python train.py --head_dim=64 --lr_mult_o=2.0 --doc_mask=true
Below are experts of layer 8 (counted from 0) of a mixture-of-experts language model. Rows are named gate (a neuron's input weights, with its number), up (a neuron's input weights, with its number) and show model dimensions 0-255. Each number is 128 + 24 x the weight over its row's rms, rounded and kept within 0 to 255. Numbers have three digits each.
Before each expert's rows: a language model's description of what the expert responds to; "mostly gets" lists some tokens that are sent to it at least half of the time. This comes from a sample of Wikipedia text that the model never trained on.

# expert 23
Clause boundaries and pronouns
mostly gets: " which", " they", " who", ")", " there", " she"
gate0:157153146113123106082150145138132129120123132143078163142097134143145124160138143129113144116098096102102152119107117144145139136122129153088097130163117155128125150132150148127133144054153126146166118112099149116099074140131133168087162104139140093138131114142084096141155118120154129128113111143156137100106101137132097128115188137134094142128153112155131142162134112174046119102142099140101110127120131129132119120181133083133121125139174081166096148127108126123157204138137155142143132126141133086121164143122132130162131149118165149118165133119094133117143125124142170124097123122093083128116149126101094085108126091089124146119141203144123152164130132120138113130129104096112101124094149130138109073103147096120146129101142143088085155134149104123129116132104151
up0:128138130124089105106087108093128122126128155145135139141130154107098143126157151119115092150141087090102139158126152129157126139110087113120164130160098151141141149148114146155101121094162163115178169148106148121140157163149155092094121126122173131135171085138116124150151146118146169140086131127142148106129118134132082085095136088078116126124170142100089122132149091197125092114138126163150172151177128100191133113162110123150146089132150115144119098141135126124117179065140184159104114139136100151145140093131122131091158154114107153139138138157159117136112154110107141094141113139136163108110108178139130153155111132118148149153107130154118108139108155123144110119151133145120145132108111092130115135104168146103095154129094146098119148154099129113134104152129148

# expert 9
Table pipes and separators
mostly gets: "|", "|---|---|---|", "|---|---|---|---|---|---|", "|---|---|", "|---|---|---|---|", " Phylum"
gate1:132145139098079120156163125154163103090148149148100109147118107128143131118064163144068175124170141166102182123094139111142124131124148127143098130126130140133128145162134133109099078120135088125175110147113101112108135136134104135166127086134113167102121113143128132126096129111129150096119145172119120119151143132121125116120127133163064127116129138139155131115158116095119153131147127109115140121125123138109133101134134132133097133149119161133130104132132078179091145132106141101148110105150088137162115127133109136138120139134133187140117123144138151116081136093111088136152134107125157097124160149130159144111137110134108165202119108111119141134129110117144084127157066121129143138120097170152164141119151170105156105095120109119138200118174053114120158157138144
up1:125123113154202137074113156136115118162160134108149108133150109125104107153145126138129124078098105122134105091141153151197124131093107140108165123148095141102132074111124135181116160128127180139128154111125179096146136127127095135134129182124143094182112113134152114121092143165143172121152131117105130135100101134128114120157129083125183179113125145143130107113107120121158123112119119128117124107123147103128120163126145128136142109097133121144129129126130128135152096118120104113138104120105156162107145130102147136147184111149179094132125133097124122111153134122129097136121103117129135148111111105077110113154087090136111111120103149111130131108125099100091158113141159095155109133142126100093104106144085100138123126146097120184126095165119220137121115117089099

# expert 22
Word-initial stems
mostly gets: " Award", " rel", " list", " expl", " exp", " pres"
gate1:075100165096154086160112090149095163108120080092132104097151098116103144088117140131128132139131097113120195160097139102085132118119116131147175119176122082139140129164133153105136173116105122105124119142090140106100113111148162128142139124095125148112129145124142131124076064156110153082127161129162156107159121104128143168106120146109117171114140107120145119112116117128111132156112102121110141165116108135160132166117137120115131102122136169105162148147154123126103183139101119156114118155131180123105160122134109144142121182117119156168107091135105086127120143089091093150133124115103174080130115104167142154127120110146161098155125108161086102137107132120144121163141106126110107102121132144140146133125141135113129127162106122098154159137151168153145090135133124
up1:119174119087134163082121115153150134149109122122176138133107125137116122145101106095116136147124138165126122143158118150150185189147083151115077118123156171131136118120138087100104120140088130102172129101124112121184124154143089164154120134184098114121134127115176122134133164129168154103138111118135170163073124093106122076133138125168140167135149120099168154103106161147128138087132133149105122120091156104144117121136114112127120156128089108132173120182112141143112149109116116155156126120098136137124102121135129139136135114159138083126139143114123160121129133107185140143146098132107104135142155130090128110103116137102116129133102174078149138141148135124105151132104106141168129124090092096123128086161135126118082134078123126117117094165128178137127124092141130

# expert 3
Linking prepositions and colons
mostly gets: " including", " such", " include", " known", ":", " like"
gate1:137133138121182138063143134134162169118169103096138121130114116132061136128136121133128134109153127110134126140125182155129138166128122118067126117108138151141133121126119121106167131118128148135127100167122105091144153115123108127127102138161131156120126113134143129107089075126082128107093130109098114088120131113109096123127149109128138171104137137138153109148088103112134112077126143159111090063099118145147157084102135120088126120092137093116123147166108115158168136162107145153128137097131139129133161138124137117173149069088113107123161143112158147118101153134135127143120117099127170107099110130137137114164104136140138117075161118095157131121142163186138122140129126149096139057144152145122118073146137118108087133166176158133079123133087139150124127116114133
up1:143132095143133134133090091115145180131130128114156114139093133165104097131145127124158146125143112121100127116164165101152140116133108130158141153113140106089156101151184103113160112142168103145127066110130131164148149083136108129146107165111139118090123132118100127115128097122142176171103129113154077138091141171109116137121117138126164139120136112151131160138134150155105131119109080062162177095109182114069119122108129132092115140054176104099137115111118121084130146167138139116130112131122134136125112143155150114108146134106097129098099101120138172125152131122133151143140106129090132113129145097148115107135097164089128115072110139123109082115133107096129162163113095117133115105127093106159168084140153114132145133134120126080101134113109104096127120151130133

# expert 11
Degree words and prefixes
mostly gets: " well", " un", " much", " real", " very", " less"
gate0:097120097139147137114178135091130147087130109165097083132073154159104134137110108088128109124119140128100152105136131114118147118197132132116119112144152134118062097109102091146134139107127103150117136139133143079099099127105142139074113114057130111149119140109098123154126128121123121153138111134128147130104128151138148155158128138140115114143154124134162121117125130157129132125148096150107102096130130109166095132159162154106089156098133110190109069102103117090113145141186126160120127150115121120117161146118162083114139125120123150085121104151132135088116156130107124150099126126145132067150144140094141119138123184138147161100098165106141138118110140136106072083139159169084110137160131158126126126170126150145141127145101147162119146151144135155164118129104156
up0:104145129141115119129116077095094110155157114149160133120131125097094099110123169161124123142103182090106133120145122166091160164131179158135117130130119146147108129137112126130058100113131156160083155109148125142107100115107138150147107157140147069128126138151105125130121127081130142134112116114131119165086164160129127160111066106132156104140131128096154122126104081108131152150135153077127162136080126129102122158114123148129112093108105133099135134144107131118152144136104128134129145132116165110158117143205137149152094082146111147102134123144112133127077093108126128135138135134113094150131121100144147171128136135104132140058165129160112129102099113145162115094166139097124176089115116103118137116092142121121190144132163080106135125132143110104113120103112138

# expert 13
Mid-word syllables ol/or/al
mostly gets: "ol", "r", " kill", "err", " Bor", " murder"
gate0:109114114088071105112130128144137132105184143129106124109157144139137129144154132128155146131186126133149135117118104083145109097104163149133130086112130159138124143118119124118136143114114149129132156164078124102113147127140151106130192136139138155124127071137139115105111146131158109127162147115130107158111134162121159106116139116093107123155139129134079128092123092115145086132144140104147180165089107127111125149128137120117134087151158130117112118130133144165097105121132124163158121123099109128121134136118154111151109159106164068104119117160133151153097114155164153134167154075179150118128172144125119145092171134105184151093090170125177126129126117149155133114159147130194099201104096143117115107137130140105092151118109125133116121150170146145166131136122148
up0:090157127102135174121132152191124105122120129107132169135096099139167143112139129160149109132115135157147124100111147132137161150099096101136155119110149082099103131117155117124129178162094109110120111127156103169128129136143149127125107121143117095156135152116108130068147107137121118152109079137139147133172162118125132142155134113167188106110156115128105105201126163122116145114086129157110097099124145122129157081160110110132122126109125169141117088150098071119159130139134143096109157160163133133122122091141109202142161083153109108160141153136142141080140116110102141151182125153089128137165145118116104156134134156139100100131137114143143157154121155127134131173151124138112148124127134149156118121129162162143133156128165113123168133082090131125128164143140112

# expert 7
Copula and auxiliary verbs
mostly gets: " was", " is", " were", " are", " be", " have"
gate0:094111134126112100097167142079162127095136166139130129176123153133117151138139131077142149109114147119142170114178167131120123110077176134168083094145121080061100093133133134108139129123149127125134108105094106173117100094140120129108132132184143111136133171147094145122191162116132145152083139156141108146140086133146154108114136122131147143094151094162186139101117084135105163111155124137136102154104151151121092095108133119129112122143116098116121129166157119125108100156144112115111131085109156138129086143110117110146120125086128126108162137120130133149138133127113097156114126155155139170124148177141125115164103111129127089145139131113085123108112133118106140100174102153121188122147112108129131113126156148128153116096130110132156132101161114096095117114128088
up0:131128105100091212127101193151189118131160101127142133106165112124090121128143128136177115172138154159146126119101086127155100122137127103102140123113112160093125153113179112115149143135133125130098133160144116121135088132143148125110161066172109107171139142148130125116132141133124145100152102152124095111107159162126092095132149108121118161100147098133114050138121137139131117174115165111110169124167118124117121153131142079117137117166134132099106139081129080151133130109163122142130146147123150106088147133145121110143163128094126115142144143156107133128142138132077121118145121121117116117125108146109125122121158112115166171088129120145110119072146125162099113120147112113115131123114148118113096148157115123074122080107114181123121127162135138097154097155158107

# expert 14
Coordinating and, to
mostly gets: " and", " or", " &", " To", " not", " to"
gate1:100132119126122118103087132072115128117106130138154135161157129111113111110117129119113135155138149128097101151165141111140166128124120156144091106114125150139106126114169140090156104081120160123059165130117140105134174104137126162078184125109102139051069094112149137162152147129137132088127084108126109134120145105139156119129148153111118114114126134142094117130083125132113106129129106157117123112094119118117105146087130116143096124121150141118160142146108110135142136120155115111159142166147138174114150144118125118115163013087130131133143120132122096144093135174153148102120119162156145153120111142127162172135135146128179129104114108128117151136113103108130134143123145098139114159145122168105123153092138122088147133124160130129135142185158142127111174106159123
up1:088162099162118075103159121096164129106153074132107099145104138143116107111152136128136122112166134072110123165126158130144142140132114121130143143166176142134102140140102139105142137085127174192113132123141133104145152080112129118108175094134119152085045089138128115151131143129147139116116130085083121138152112103160144131155112136079127130134106117121138118113113156156136131160162119129152105149124133083120126140120108123121153139129115096130178134096098131158103132129162130109144120149113090149149189102161128110154128132103115171163194145091160111089082159112159114136118141167131120170145130147113098140133126115135136090125127141131133156109081146133108110120156170131114139173135111124134121137082114114108134121139150162139148144168141127134152151113133116